config.yaml
n_layer: 9
d_model: 192
n_experts: 128
experts_per_token: 4
d_expert: 96
d_shared_expert: 0
activation: "tanh_gelu"
moe_layers: [1, 2, 3, 4, 5, 6, 7, 8]
router_score: "softmax"
normalize_top_k: true
routed_scale: 2.0
balance_loss: 0.0158
balance_bias: false
n_groups: 4
groups_per_token: 1
init_std_router: 0.0303
lr_router: 0.00154
n_head: 2
n_kv_head: 2
head_dim: 96
vocab_size: 16384
norm: "layernorm"
norm_place: "pre"
norm_eps: 1e-05
positions: "rope"
rope_base: 50300.0
rope_fraction: 0.5
qk_norm: false
attn_scale: 0.102
tie_embeddings: false
parallel_block: true
init: "uniform"
init_std_qkv: 0.0376
init_std_o: 0.0376
init_std_up: 0.0376
init_std_down: 0.0
optimizer: "muon_variant"
lr: 0.00669
lr_mult_qkv: 0.4
lr_mult_o: 3.0
lr_mult_down: 2.0
beta1: 0.95
lr_head: 0.00745
grad_clip: 1.0
warmup_steps: 200
schedule: "wsd"
decay_fraction: 0.593
decay_shape: "cos"
final_lr_fraction: 0.02
batch_tokens: 32768
seq_len: 1024
doc_mask: false
train_tokens: 274600000
steps: 8381
dataset: "wikipedia_en"
Below are experts of layer 2 (counted from 0) of a mixture-of-experts language model. Rows are named router (the router's row for the expert), up (a neuron's input weights, with its number), down (a neuron's output weights, with its number) and show model dimensions 0-191. Each number is 128 + 24 x the weight over its row's rms, rounded and kept within 0 to 255.
Before each expert's rows: a language model's description of what the expert responds to. This comes from a sample of Wikipedia text that the model never trained on.

# expert 4
Adjectives before a noun and adjective-forming word endings, e.g. new, national, American, early, -ical, -al, -ary, -able.
router [121 146 151 107 153 101 159 115 120  90  93 101 116 158 106  89 131 104 116 122  84 148 158 109 104  99 100 113 109 160 135 175 155  88 177  94 108 103 151 100 136 100 147 125 127 144 121 140 123 105 158 104 158 153 149 161  95 140 131 106 105 105 150  97 120 143 121 114 151 109 156  96 119 153 118 151 126  97 163  89  95 107 154 151 139 115 130 159 100  96 110 160 125 142 160 104 107 133 136 148 144 108 109 110 106  78 125  98 162 103 154 105 114 172 133 124 153 123 152 106 145 149 154 141 121 144 115 105 138 138 138 164 111 147 167  96 161 151 100 101 154 166 111 150 135 151 106 159 157 160 126 108 117 105  99 160 126 161 102 105 133 151 132 163 156 160 144 149 146 145 180 160 133 107 128 136 177 150 154 142 141 130 148  99 134 150 105 149 148 130 150  97]
up1 [171 158  92 107 142 139 128 140 112 174 128 109 132 110 180 154 109 131 142  97 141 115 174  93 185 126 174 129 155 121 118 107  97 119 135 135 150 107 138 122 129 115 136 137 183  77  99 152 145 129 119 145 133 138  98  64 104  89 141 120 141 153 131 163 175 155 119 168 146 112 109  92 116 122 118 127 139 150  92 132 136  98 105 172 135  95 105 112 142  96 151 131 136 117 159 106 138 120 146  96 130 116 127 153 127 118 157 122 111 122 100 120 149 185 115 183 133  99 145 139 115  89 119 120 148 152 126 110 119 122 146 156 113 127  82 151 115  95 129 108 155 142 138 126 151  87 111 110 121 154 128 104 118 130 152 114 182 119 112 137 127 117  70 130  83 163  97 111  74 147 133 128 113 117 141 106 135  93 132 135 158 125 118 137 152 126  98 146 176 134 138 122]
down1 [134 137 122 122 134 122 122 160 124 148  97 122 143  82 117 118  99 113 150 113 128 113 107 103 159 151 176  97 125 147 135 131 115 114 142 146 119 140 117 187 137 144 152 115  73 117 136 132  98 104 113 160  83 132 101 152 127 152 106 131 121 116 131 135 122 112 108 124 118 174  98  73 142 148 117 132  84 143 127 146 118 161  77 121 145  98  89 139 138 127 139 124 120 170  94 166  94 118 170 158 124 117 148 133 160 142  81 136  92 158 138 120 136 142 137 165 141 185 101 110  71 124 118 162 118 122 105 149 136 159 113 133 134  94 146 169 107 122 123  60 112  86  90 137 130 180 161 136 167 131 162 131 148 116 139 100  97 137 111 139 119 151 143 105 105  95 139 133 121  91 102 193 133 151 134 135 133 129 164 153  94 135 121 122 123 140 144 119 114 115 114 116]
up2 [ 79 137 148 119  96 168 146 135 177 113 136 142 173 120  85 131 109 121  99 144 144 122  99 105 119 110 147 118  77 116 132 110 143 135 120 146 116 151 143 114 186 120 145  96 152  97 105 102  90 102 150 101 134 106 117 108 153 165 156 153 153 157 113 161  88 131 120 156 154 157 106 132 140 143 131 120  96 133 104 136 112 133 111 125 156 144 115  76 102 173  91 148 136 120 124 122  94 131 104  88  85 166 135 148 143 164  97 170 134 172 108 172 135 109 106 131 130 128 148 105  92 131 128 158 151 123 151 126 149 116 166 119 123 125 125 160 131 126 148 125 120 102 164 120  98 136 163 105 139 111  86 104 116 118 133 138 128 192 127 116  89  98 141 132 135 118 114 148 114 120 111 156 141  66  96 135 151 100 167  78 141 112 105 101 111 126 140 127 123 141 161 123]
down2 [123 155  86 149 118  95 135 117 131 124 162 112 105  90 160 148 155 133 105 140 172 134 112 135 142  81 149 162 141 140 132  76 120 150 111 111 102 123 159 112 114 140 102 140 143 107 143 134 151  98 130 122 108 143 152  98 102 155 131 122 173 150 138 149 191 125 172 130 136 116 120 112 127 121  96 132 158 103 148  93  90 145 137 105  41 134 127 139 112  88 127 119 114  78 167 127 112 123 142 143 130 143 110 106  95 120 135  97 145 160 131 117 133 135 128 121 125 123  95 156 134 138 102 127 109 127 137 107 139 142 171 127 144 123 111 152 124 139 131 156 159 184 102 114 113 145 155 154 115  81 147 146 110  95 143 119 112 119 118 177  97 183 122 169  54 155  83 132 123 136 138 161 147 163 135 126 131 127 145 159 121  92 124 154 131 116  94 109 123 113 154 114]
up3 [102 110 105 140 155 144 119 155 146 176  84 147 118 115 110 138 127 116 108 134 151 116 130 108 138 160 145 150 125 138 126 181 161 160  84 121 121 128 128 164 117 158  93 101 156 150 160 127 167 154 142 148 158 140 112 124 167 128 173 109 154 157  98 122 139  96 167 109  97 100 111 148 105 138 140 108 109 129 131  75 163 115  98 151 138 110 122 127 167 164 169 111 124  81 108 172 136  94 132 110 116 120 156 133  94 152 153 133 113 107 144 129 119 117 112  71  96 140 142  84 143 110 119 154 119 165  93 167 164 126 105 120 115 148 132 112 151 130 114 146 166 142 113 112 116 144 107  87 149 116  80 132 100 124 133  86  60 111 137 120  94 128 161 134 114 106 124 143  76 154 133 154 141 128 121 116 126  83  81 128 140 111 107 141 135 128 126 123 123 143 112 111]
down3 [139 103 118 149 156 154 146 127 124 106 140 108 122 152  76  90 112 149 102 114 125 111 146 187 141 164 153 169 133 153 104 138 168 152 112 138 181 146 129 150 130 127  84 149 138 122 156 135 148 158 137 135 144 105 116 124  88 139 186 101 113 130 131 146 135 157 133  58 135 127 140 131 125 136 153 134 139 153 126 118 101  85 132 122 154 160 115 153 149 126  92 124 118 102 168 102 135 147 105 157 139  71 141 114  75 143 148 174  94  91 162 134 176 117 105 116 114  57 136 126 121 180 139 105  95 103 138 116 139 169  98  91  98 102 145 155 140 137 149 137 108 129 103 155  96 112 140 118 166 114 101 130 117 109 105  97  94 135 135 148 137 143 126 114  97 109 115 119 136 145 153 131 140 128 129 126 119 103  71 135 141 156 107 150 131 121 110 128 120 143 141 122]
up4 [142 135 109  99 150 121 131 140 119  98 115 131 129 100 143 147 138 179  88 140 142 161 132 134 107 159 147 140 148 144 118 161 104 164 104 117 120 120  66 148 127  97 163 164 139 109 115 121 115 120 170 150  97 125 163 114 118 166 127 129 127 121 129 137 167  50  95 125 152 133 132 133 139 146 145  97 137 125 141 127 116 173 148 138  91 119 117 163 117 109 123 154 170 107 117 128 116 114 133 139  92 112  90 148 110 124 101 141 142 101 102 104 168 118 104 140 115 108 186 100 164 135 153 109 136 106 114 117  91 152 154 148 184 155 146 141 111 129 133 138 133 140 142 103 120  69 132 126  94 110 169 131 140 130 130  82  53 165 176 150 122  83 130 127 113 145 137 104 134 104 146 120  83 165 138 123 141 128 126 128  97 161 154 135 128 107 113 107 110 134 101 132]
down4 [124 196 114  97 127 147 162 140 169 148 143 131 111 123 104 141 110 145 136 142  97 107 125 129  85 124 122 163 106 117 125 128 112 120 146 136  95 133 164  96 111 123  90 130 182 103 117 108 161 151 120  95 192 145 151 135 109 121  98 159 123 109  85 134 122 155 134 133 135 123 145 116 148 101 120 180 153 153 147 108 151 168 123 154 114 110 149 136  93 145 156 119 109 112 176 130 151 163 151 135  85 123 103 109  82 122 171 114 103 156 129 143 105 124 115  96 146 146  99 119 126 125 105 107 107 147 135 161 115 134 122 111 130 120 178 101 131 161 130 137  81  82 138 113 122 130 126 103 126 171  91 151 111 136 137 130 133 147 128 101 122 133 131 112 137 178 165  87 130 138 101 135 130 131  92 133 182 149 115  94 154 127 129 145 111 126  49 116 116 118 134 166]
up5 [141 135 150 100 132 123  93 130 123  95 134 139 147 156 126 134  94 128 147 102 117 137  87 120  77 124 104 111 119 113 129 146 145 110 115 166  93 116 142 136 129 152 142 103 146  82 163 107 138 121 158 116 142  99  86 113 152 113 150 149 145 135 109 148  85 111  98 103 135  99 129 118 131 115 140 143 136 109 158 164 146 109  45 171 135  78 151 145 145 169 107  98 133 146 124 132 135  99 120 117  81 184 142  60 162 112  98 107 139 126 142 113 134 176 103 130 146 148 129 144  87 130 158 142 139 127 156 115 121 149 158 105 134  71  87 137 144 105 143 146 151 145  86 153 176 100 156 131 149 112 112 118 123 157 151 138 134 146 136 143 152 102 141  74 101 125 131 117 119 134 128 163 115 133 110 107 160 121 118 101 115 151 145 151 174 106 135 109 147 145 148 125]
down5 [166 117 153 135 109 114 176 125 127 127 143 126 122 139 155  98  96 107 129 141 100 114 121 110 123 142 147 133 138 128 127 112 135 119 147 104 139 102 104  93 125  88 132 118 123 156 146 112 119 101 137 138 132 128 177 173 130 123 146 147 102 100 123 112 180 130 111 133 155 118 132  84  58 146  87 112 104 127 120 102 115 110 129 147 144  86 125 113 162 100  81 143 133 127 110 157  49  94 111 150 152 135 141 133 164 100 160 136 217 121 111 130 127 137 164 127 112 107 168 115 131 143 179 136 141 112 129 141 117 136 135 143 105 123 127 113 134 182  98 126 133 171 164  91  97 153 135 148 197 106 143 202  98 123 127 148 107 104 131 138  92 114 113 116 125 133 149 140 123 141 130 114 157 144 126 120 115 115 150 144 117 111 114 148 156 120 146 153  97 132 139 119]
up6 [134 133 149  96 134  89 122 131 108 154 126 129 141  66 157 178 125 107 137 147 107 136 119 137 131 107 129 119 147  97 140 174 109 113 153 184 156 113 113 116 143 139 144 111 168  71 138  99  92 123 102 122 151 140 109  81 134  85 118 125  90 142 142 119 147 112 156 136 122 115 103 199 116 138 131 135  89 130 141 120 145 117 105 123 136 134 140 154 143 114 147 146  96 108 152 177 135 151 119 136 163 147 108 120 145 135 103 127  95 138 126 106 103 132 114 158 120 171  91 120  81 129 114 134 187 169 117 135 115 125 106 170 120 161 142 149 157 106 117 102  93 102  98  77  94 129 137 130 141 116 127 143 129 141 115 128 112 119 114 134 119  52 122 104 138 163 150 107 129 117 122 141 123 136 117 143 152 166 108 150 125 131  74 127 171 123 114 134 189 103 145 124]
down6 [169 133 110  84 142 165 115 140 109 135 124 169 105 131 147 130 113 143 171 110 127 149 123  99  87 109 104 113 124 150 104 101 156 148  81 129 139  99 157 123 132 129 185 151 105 106 163 121 110  93 132 168 117 110 135  93 127 123  96 138 124  95 170 130 106  96 142 154  90 114 169  99 146 153 145 149 133 128 145 123 129 169 130  82 160  89 152 145  98 161 140 115 122 143 108 124 136 144 157 122 143 137  99 123 164 145 132 141 126 143  85 137 163 157 151 115 183 135 168 143  89 138 119 136 108 108 136 138 125 138 118 151 121 140  93 105 100 158 104  80 120 133 102 131  91 130 162 147  87 121  99 111 108 110 153 144 149 137 149 131 165 126 117 115 140 101 107 111 110 141 110  89 101  96 163 155 116 140 132 103 126 141 138 144 138 123 149 163  67  73 121 166]
up7 [124 110 147  78  99 161 129 104 116 166 157 110 151 117 142 105 140 160 107 137 152 132 109  97 135 165 144 184  76 112 111 129  91 119 139 114 142 119 155 162 127 137 140 108 150 119 111 136 151 135 127 135 146  76 111 159 121 171 158 144 130 125 156 126 114 134 108 117 189 122  95 114 106 133  81 137 149 131  98 130  83 144 119 111 127 176 141 147 123 127  84 155 116 104 108 189 130 132 135 130 126 129 104  97 146 125 123 131 154 128 103 121  89 168 140 128  88  90 132 120 143 125 151 120 112 125 139 148 143 137 138 147 162  77 169 134 109 133 145 122 144 155 115 119 108 157 159  96 149 125 143 112 123 111 140  86 126 119 141 150 126 105 125 115 124  86 150 123 119 102  73 128 107 118 163 161 116 127 114 142 159  78 121 196 126 128 131 108 153 171  68 152]
down7 [142 146 132 147  94 103 156 179 124 158  99 162 133 150  88 136 170 108 140 123 103 103 104 145 137 103 126 120 150 149  89 144  63 140 120 137 108 142 130 116 150 118 134 160 108 106 147 111 143 141 147 126 121 135 150 113 132 122 133 156 139 104 122 143 112 180  68 115 149 158 136 146 163 106 195 121 103 142  91 128 114 112 113 126 124 121  83 144 139 156 126 133 144 104 140 144 116 152 135 127 154 111 134  95 161 144 130 143 100 119 157 114 107 101  77 145 112  84 136 108  86  82 131 115 150  90 121 145 126  89  78 167 167 158 108 127 147  83 139 131 135 125 135 141 105 109 110 160 127 111  87 120 166 137 151 125 118  84  88 104 125 120 121  87 106 155 136 145 155 150 112 122 141 143 148 101 152 115 150 109 101 138 151 160 136 179 171 145 142 117 154 102]
up8 [ 90 123 183 148 137 143  93 100  95 124 116 151 118 122 154 103 130 136 138 125 132 151 142 126 100 112 128 131 109 128 152 154 125 148 105 173 132 135 135 113 108 135 110 116 166  97  88  98  74 145 163 130 114 108 134 140  92 132 124 142  91  93 119 123 149  92 161 113 152 155 113 152 107 127 133 140  92 127 143 103  92 160 135 117 116 111  76 154 124 130 173 124 141 110 107 151 109  80 145 109 138 113 119 117 146 131 144 116 154 143 130 137  74 144 108 105 148 111 145 101 123  38 125 132 111 143 158  91 128 106 134 145 137 102 107 151  92 114 148 142 147 132 107 139 108 161 112  90 125 126 134 181 141 125 119 143 114 132 138 150 180 139  87 118 126 162 130 133  47 108 140 101 113  99 138 104 131  91 114 137 119 161 175 118 133 141 148 145  88 147 158 156]
down8 [113 106 153 143 141 128 138 142  93  95 102 149 105 139 121 140 117 114 112 141 107 124 131 128 154 147 148 153 135 159 112 136 144  85 121 110  95 144 164 102 149 125 209 110 114  73 130 123 125 141  70 151 151 141 116  90 115 146 118 140 138 117 129 164 157  82  96 143 156 101 142 141 113 108 113 127 153 121 162 101 124 143 115 121 109 130 105 170 135  94 106 147 129 136 169 142 136 102  96 172 130  85 136 129 114 158  88  90 140 126 147 107 104 131 157 175 169 119 164 130 141 166 133 124 116 142 131 108 162 109  76 118 127 131 134 119 153 135 119 171 123 130 167 113 143 161 102 148  95 107 135 106 152 118 118  87 112 125 134 122  89 141 142 104 176  45 137 146  98 117 136 114 112 161 118 134 144 164 131 105 124 126 116 175 122 151 108 110 105 100 112 116]
up9 [146 131 160  94 106  87 130  54  92 153 117 133 150 133 175 140 115 124 140 167 119 135 143 116 117 166 107 102  95 176 132 154  98 123 174  92 129 117 134 146 165 120 109  86  65 114 110 119 147 121 144 151  98 146 105 111 111 106 123 133 114 159 132 153 133 130 107 116  88 138 131 141  86 136 132 125 146 149 151 134 181 147  98 113  71 122 118 163 120 110 131 147 122 153 138 117 159 101 139 146 122 133 176 127 171 110 123 144 112 127 126 118 129 147 122 147 142 160 134 155 118 100 158 151 107 156 144  79 148 178 112 160 149 134 116 142 125 118 123 134  86 136 145 119 148 159 172  98 145 119 113 146 142 137 125 117  72 104 152 134 169 139 125 133 123 126 104 111 108 170 102  92  77 145 119 134 150 101 106 134  93 126 133 132 167  95 163 139 101 141 140 120]
down9 [115 167 163  90 141 135 136 102 149 167 117 149 151 126 133 189 139  96  65 108 144  87 109 104 143 128 128 121 131 100 163 147 153  78 160 147 140 119 158 121 134 144  87 122 150  97 117  98 113 115 140 163 144 144  86 139 139 122 105 122 165 118 115 164 107 163 105  94 105 130 110 137 135 115 125 155 149 169 114 129 126 150  90 140 159  70 158 107  89 151 143 105 150 136  83  98 139 109 121 113  96 131 116 119 179 151 160 121 121 170 148 139 120 168 110 104 106 154 140 152 121 110 139 143 160 148 112 130 140 141 108 115 127 131 122 124 143 121 121 129 159 114 125 123 133 121 127 132 111 114 120 116 139 139 156 175 104  99 116 130  90  98 108 116 145 100 161  92 180 130 158 173 131 112 141 153 112 163 129 169 137 124 164 118 123  62 125 134 151  88 115 125]
up10 [135 142 109  91 117 142 103  65 155 117 151 151 125 150 141 128 162 128 163 148 118 115 168 156 175 196 131 106 134 118 113 133 139 168 141 125 151 114 142 146 166 170  97 156 156 141 131 127  93 150 107 139  96 155  91 143  94 114 113 129 164 114 158 149 127 142 104 122 154 121 111 159  95 135 101 101 165 158 145 177 117 128  90 132 115 103 120 121 141 149 150  93  96 126 119 115 167  99 121 116 106 157 154 108 102 135 120 105 132 112  82  74 144 120 130 141 120 154  99 100 144  97  95 113 138 112 121 133 138 111 105 124 128 145 110  95 167 124 113 145 144 102 155 153  94 158 129  91  94  98 113 131 163 104 107 103 132  84 129 108 115 180 143 129 199 150 155 102 159 149 144 119 136 113 127 130 138 136 132 134 105 158  97 143 158 121 110 115 158 122 125 134]
down10 [115  87 103 104 133 140 160 172 103 128 129 140 109  85 130 108 133 131 156 134  87 125 162  68 133 142 105 152 114  92 153  85 117 143 124 144 122 116 147 171 138 124 154 147  97 150  99 147 152 146 171  96 155  95 141 122 122  76 172 133 133 103  89  87 116 134 104 130 107 133 134 141 127 156 109  82 151 117 102 117 154 151 129 138 153 150 156 129  94 105 139 142  98  72 178 151 158 151 112 140 142 134 121 129 124 109 140 116 126 109 124 118 127 130 134 146 124 133 116 135 144 128 121 119 188 172 141 124 106 148 117 141 107 130 135 100 127 106 138 154 135 129 126 147 130 129 142 150 151 104 112 174 150 115 150 104 139 146 128 136  94 154 145 162 106 104 169  89 186  84 107 176 130 131 106  86 148 154 104 139 138  48 110 124 127 113 122 110 139 112 152 134]
up11 [129  90 111 104 145 128 109 110 136 138 119 114 101 102 165 149 104 109 104 151  88  72 135 135 160 160 128 122 123 124 147 138 132 162  86 184 135 153 139 145 174 126 110 155 123 141 129 140 128 159 124  72 127 140 125 156 145 126 145 149 183 167 145 114 112 139 145 122 111 137 137 165 156 118 157  97  92  86 140 103 154 130 123 120 134 154  87  72 141 141 161 147  66 120 104 119  96  96 101 133 121 165 144 105 113 132 110 100 112 173 128 121 124 164  83 159 120 107 131 123  70 125 139 116 104 136 144  92  71 162 150 132 104 111 114 144  95 108 121 158 145 139 148 106 128 112 165 138 138  93  85 115 107 162 119 133 154 151 135 138  99  97 129 118 112 103 152 150 131 122 138 113 118 118 150 152 139 147  66 117 140 142 130 119 159 154 109 127 152 111 139 147]
down11 [130 130 119 137 146 147 121 135 148 100  43 122  86 144  87 142 160 155 124 123 147 126 136 150 118 128 116 131 135 100 135 104 135 143 119 114 158 100  87 123 118 133 130 124 141 123 100 104 106 132 173 124  98 129 141 150 134 143 131 119  97 137 129 144 108 157 169 133 145 157 138 157 161 114 166  86 110 112  98 153 149 133  94 168 149 114 128 131 112 157 151 157 118 111  95 113 127 127 121 142 127 157 131  98 126 174  80 138 128 165  83  66 159 168 112 114 116 138 125  99 127 117 137 106 160 153 117  94 143 100 120 181 139 118 169 178 121 112 130 130 128 121 125  90 154 117 127 131 133 129 143 110  83 168 116 150 119 100 121 160 142 102 122 108 136  84 144  96 100 146 168 128  72 141 121  78  96  73 140 158 148 145 147 149 141  83 139 132 132 141 130 144]
up12 [ 99 118 139 114 127 144 169  88 112 131 132 170 111 110  86 131 156 115 156 132  66  83 139 104 137 137 139 145 133 140 130 140 113 112 114 105 107 101 149 137 146 117 168 113 119 158 124 130 119 137 128  82 116  98 106 109 125 104 127 184 148 182 105 135 113 110 138 135 107 130 121 169  95 121 171 198  91 154 100 139  57 100 139  98 119 130 116 127 107 140 110 147 111 119 103 164 125 127 125 139 154  84 142 109 126 144  93 111 139 158 129 129 152  98 167 168 115 158 122 155 146 158 168 131 182 160  97 157  85 106 107 144 117 126 140 133 133 134 183 122 162 118 119 135  93 141 100 113 135 119 133 132 110 125 134  99 123  78 123 129 119 128  86 133 108 154 146 132 108 161 142 134 126 137 106 108 162 114 181 112 152 124 109 146 111 134 130  90 150 119 107 132]
down12 [126 115 165 134 114 120 104 128 125 133 134 127 124 110 159  92 121  96  84 121 116 143 115  91 138 125  88 136 105  99 164 112 105 160 129 119 145 140 145 156 120 107  98 118  78 122 148  92 154 149 145 159 128 146 195 138 131  94 127 101 135  93  99 107 114 123 156 161 111 147  62 135 120 154 126 113 121  90 129 102 117 149 148 206 106 113  91 168 124 166 131 159 127 129 140 110  82  86 176 146 137 127 160 120 140  83 102  90 127 112 145 120 127 103 143 130 129 114 130 159 117 110 128 120 133 143 109 125 116 156 113 146 126 103 114 110 136 126 136 111 196 155 125 162  87 134 156 164  74 150 163 103 124 144 160 150 109 133 134 104 122 110 137  90 174 130 144 151 156 140 148 155 100 162 121  99 135 122 124 137 121 155 148 115 130 129 107 150 155 145 106 100]
up13 [150 124 148 160 134 113 135 148 148 126 123 113 149 146 155 136 166 105 112 120 156 130 116 154 121 202 107 157 122 127 140 173  90 112 147 142 156 141  95 146 144 144 118 148 149 135 130 111  94  92 107 123 109 144 125 121 116  70  64 146 105 103 125 124 123  95  95  60  80 107 129 170 104 117 104 171 116 117 158 111 123 169 147 102 117 164 125 116 159  91 109 113 123 120 103 155 119 123 146  95 147 168 177 124 107 131 127 106 126 147 155 119 140 151 112  78 112 167 155 124 132  71 107 137 135 113 148 154 165 132 138 151 145 110  90 111 141 119 126 121 135 134 154 152 138 172 142 125 120 130 118 151 105 146 143 121  99 112 174 124  83 107 127 119 104 128 124 170 119 152 100 115 140 121 177  86 124 127 105 134  81 100 141 147 139 128 154 124 129 123 144 150]
down13 [116 136  96 152 116 117  94 129 142 147  80 143 135 196 142 119 124 144  96 150  83 141 153 140 178 131 126 163 136 127 175 123  86 114 135 122 103 101 158 122 139 121 132 126 100 163 134 123 101 118 127 136 136 138 174 161  89 115 129 133 118 142 127 109 124  64 132 159 113 171  99  88 150  91 156 127 145 149  93 108  75 135 147 104 156 123 117 105 130 107 129 113  97 142 113 148 134 137 142 113 120 141 132 130  96 120 126 119 160 119 142 147  78 178 113 122  94 131 140 155 115 132 152 102 166 151 112 100 127 142 106  91 140 105 143 154 143 121 135 121 105 111 116 129 104 109 114  98 138 142 150 171 107 134  96 149 137 126  86 160 110 158 126 114 142 168 148 173  89 133 146 155  43 104 114 161 139 129 130 117 152 138 106 158 125 164 159 132 138 135 131  91]
up14 [109 145 148 130  96 119 122 110  81 132 117 147 125 101 102 121  65 140 128 151  98 151 161 169 138 109 125 119 171 102 131 185 135 176 129 109 113 158 126 134 131 148 159 119 142 137 145 133 108 146  90  90  94 125 121 120 151  94 103 131 152 125 137 107 123 105 150 126 113 135 113 105  99 134 106 127 107 135 164 156  95 104 143 113 114 152  85 165 143 153  91 105 105 131 143 134 124 110 186 131 117 105 116 113 173 110 111 129 140 134 111 172 131 135 120  97 122 142 126 156 132 122 129 133 150 127 129 130 128 124  77 159 161 138 121 122 112 120 130 114 174 105 139 121  98 186 152 163 162 132 176 148 140 128  99 128 131 118 128 105 150 135 103 101 104  68 178 142 130 114 143 149 108  99 192 124  93 142  96 133 111  81  93  95 112 153 146 107 118 104 140 173]
down14 [115  79 110 135 145 127 114 119 154 120 157 101 100 104 143 100 127 120 133 149 120 179 150  81 121 105 107 133  89 166 131 117 133 117 115  98  98  77  96 125 105 148 116 150 140 142 107 115 133 152 107 120 138  91 132 164  94 139 160 154 114 117 170 109 157 165 118 122 139  97 190 109 134 203 101 129 152  88  85 160 144 112 143 128 108 128 145  97 135  92 141 135 146 131 104 149  69 111 121 151 150 150 102 169 117 103 119 101 146 115 143 143 148 120 154 122 155 106 110  99 165 169 134 122  81 132 145 120 116 122 105 136 140 140 148 131 139 137 175 126 144 132 141 135 153 118 115 126 131 102 130 121  95 120 113 149 133 106 101 153 179 125 107 129 153 165 100 127 166 144 141 146 179 141 136 101 102 140 127 194 107 131 136 107 130 114  86 137 153 151 121 131]
up15 [118  92 103 138 112 174 106 149  93 135 136 142 131 125 162 118 139 134 134 110 127 110 130 131 107  85 171  94 131 103 116 123 106 145 116 130 144 124 132 148 142 113 131 157 158 141 102 112 142 133 129 122 160 126 138 152  98  77 134 152 131 136 174 108 124 154 135 130 156 133  75 143 122 137 108 137 119 153 106 114 150 141 112 112 132 118 126 163 120 125 134 125  91 118 115 131 166  94 183 131 213 112 113 122 113 163 104 164 171 141 112 120 150 153 119 117 135 152 155 136 126  97 128 110 191 125 175 123 131  94 138 133 132 112 155 102  79 127 124 124 137 125  83 118  98  91 156 133 130 122 124 115 152  98  85 114 103 164 174 140 122 156 139 154 103 154 141  62 104 116 179 130 110 142 122 109 143 104 160 103 147 146  67 127 110 137 148  94 148 121 168 105]
down15 [147 154 132  75  81 109 113 114 140 141 129 120 144 105 107  88 134 138 108 126 127 109 134 133 113 116 154 140 146 108 111 159 122 115 148  87 145 106 113 121 146  79 140 108 129 133 116 140 115 116 129 174 141 127 197  64 147 132 166 128 122 115 166 148 100 147 107 117 136 106 100 113 123 156  89 101 124  87  96 109 107 148 129  79 105 158 115 118 120 144 122 126 125 118 137 131 146  95 106  91 152 153 164 168 132 103 110 133 154 133 135 123 136 151 167 170 126 113 117 123  55 182 172 164 147 134 178 143 108 141 135 130 141  91 120 112 170 125 146 116 122 149 144 157 122  90 133 126 128 128 161 118 149  97 121 109  96 164  84 142  95 151 128 126 193 169 175 108 109 134 132 139 126 113 147  97 132 136 105 164 133 131 157 114 139 133 126 141 127 112 138 108]
up16 [154 142  96 144 129 163 122  81 152 140 124 129 110  63 153 106 132  94 123 122 117  78 113 122 128 145 115 137  91 149 106 137  99 107 165 148 139 108 122 139 132 126  95 157  98 135 125 127 134 104 129 180 141 187 143 136 118  98 146 179 131 143 122 128 142 135 139 130 124 156 120 148 141 121 102 130  87 111 143 108 100 163 117 121  88 119 114 158 121 112 131 119 167  73 136 178 152 143 156 111 119 141 152 105 164 135 125 140 108 135 124 156 115 139 150 133 118 111 127 112 128 123  94  95 136 131 145  96  95 146 137 157 179 128  98 189 135 122 153 124 179 130 104 103 144 163 152 132 142 100 124 142 137 168  83 120 124 104 124 134 116 132 135  99  77 118 154 135 155 142 146 139 139 147 152 136 146 141 153 131 103 109 130 133 167 157 114  41 126 173  90 145]
down16 [147 166 167 146 171 173 122 164 112 110 125  94 143 154 113 111 101 137 106 147 123 128 110 102 123 150 145 107 118 148 144 135 132 109 124 101  78  90 127  94 159 170 105 152 120 137  84 173 111 176 145 169 124 162  98 127  72 132 131 163 105 134 115 135 129 162 130 141 100  94 146 139 118 144 136 116 163 119 156 143 133 163 130 115 157 154 152 102 116  96 106 116 114 149 151 146 111  94  88  93 166 136  89 155  93 133 137 138 113  98 105  94 161 134 154 110 143 114 158 130 134 134 125  91 127 147 116 111  84 102 110 139 160 126  97 118 136 116 106  88 152 174 103 143 148 154 114 131 124 110 141  95 147  79 148 112 150 113 166 137 132 107 184 151 132 141 136 133 123 145 175 149  97 117 149 120 128 128  96 163  86 103 142 144 107 132 138 138 122  90 136 136]
up17 [131 157 119 151 147 133 127 143 148  87 165 135 100 103 109 129 137 144 114 114 103 102 122 188 113 101 133 104 105 135 176  98 153 137 100 102 114 133 156 127 130 141 143 142 161 145 114 176 114 136 120 132 131  96 125 108 106 126  92 153 148 172 125 186 148 104 127  83  95 122 133 132 136 125 124 117 107 121 113 119 139 136 130 187 139 161 124  73 139 157 119 112 144  90 143 158 139 132 164 117 123 134 108 111 134 148 108 118 143  95 118 162 108 136 151 148 137 144 104 151 159 117 111  64  78 119 116 102 140 106 114  92 140 154 128 129 152 129 144 134  35  81 164 110 109 114 130 120 123 124 119 157 137 133 122  93  95 162 155 128 131 139 112 125 116 122 103 139 135 166 125 142 168 128 104 152 115 121 162 128 163  90 187 150 145 133 127  86 121 131  83 130]
down17 [118 152 100 133 112 108 102 159 123 130 100 158 123 144 163 133  96 181 149 138 168 107 134 150 109 100  95  71 101 155 129 133 135 139 119  84 126 114 140 116 110 102 132 155 143 137 148 117 149 112  96  87 143 141 109 153 122 152 125 128 105 144  90 135 124 149 152 172 132 129 134 112 158 102 123  97  90 130 148 148 130 133 126 135 113 147 128  77 161 161  90 108 130  98 102 159 139 123 192 118  94 187  97 139 118 138 172 126 154  88 166 109  99 115 105 135 165 155 110 124 139 156 120 104  99 137 114 127 110 169 133  90 104 122 152 122 162 141 167 155 129  69 157 144 137 142 133 103 136 119 122 127 138 120 133  55 135 141 105  95 124 149 114 126 152 129  94 111 155 107 117 103 160 146 115 155  83 156 107 130 167 136 149 136 136 140 146 168 136 126 120 130]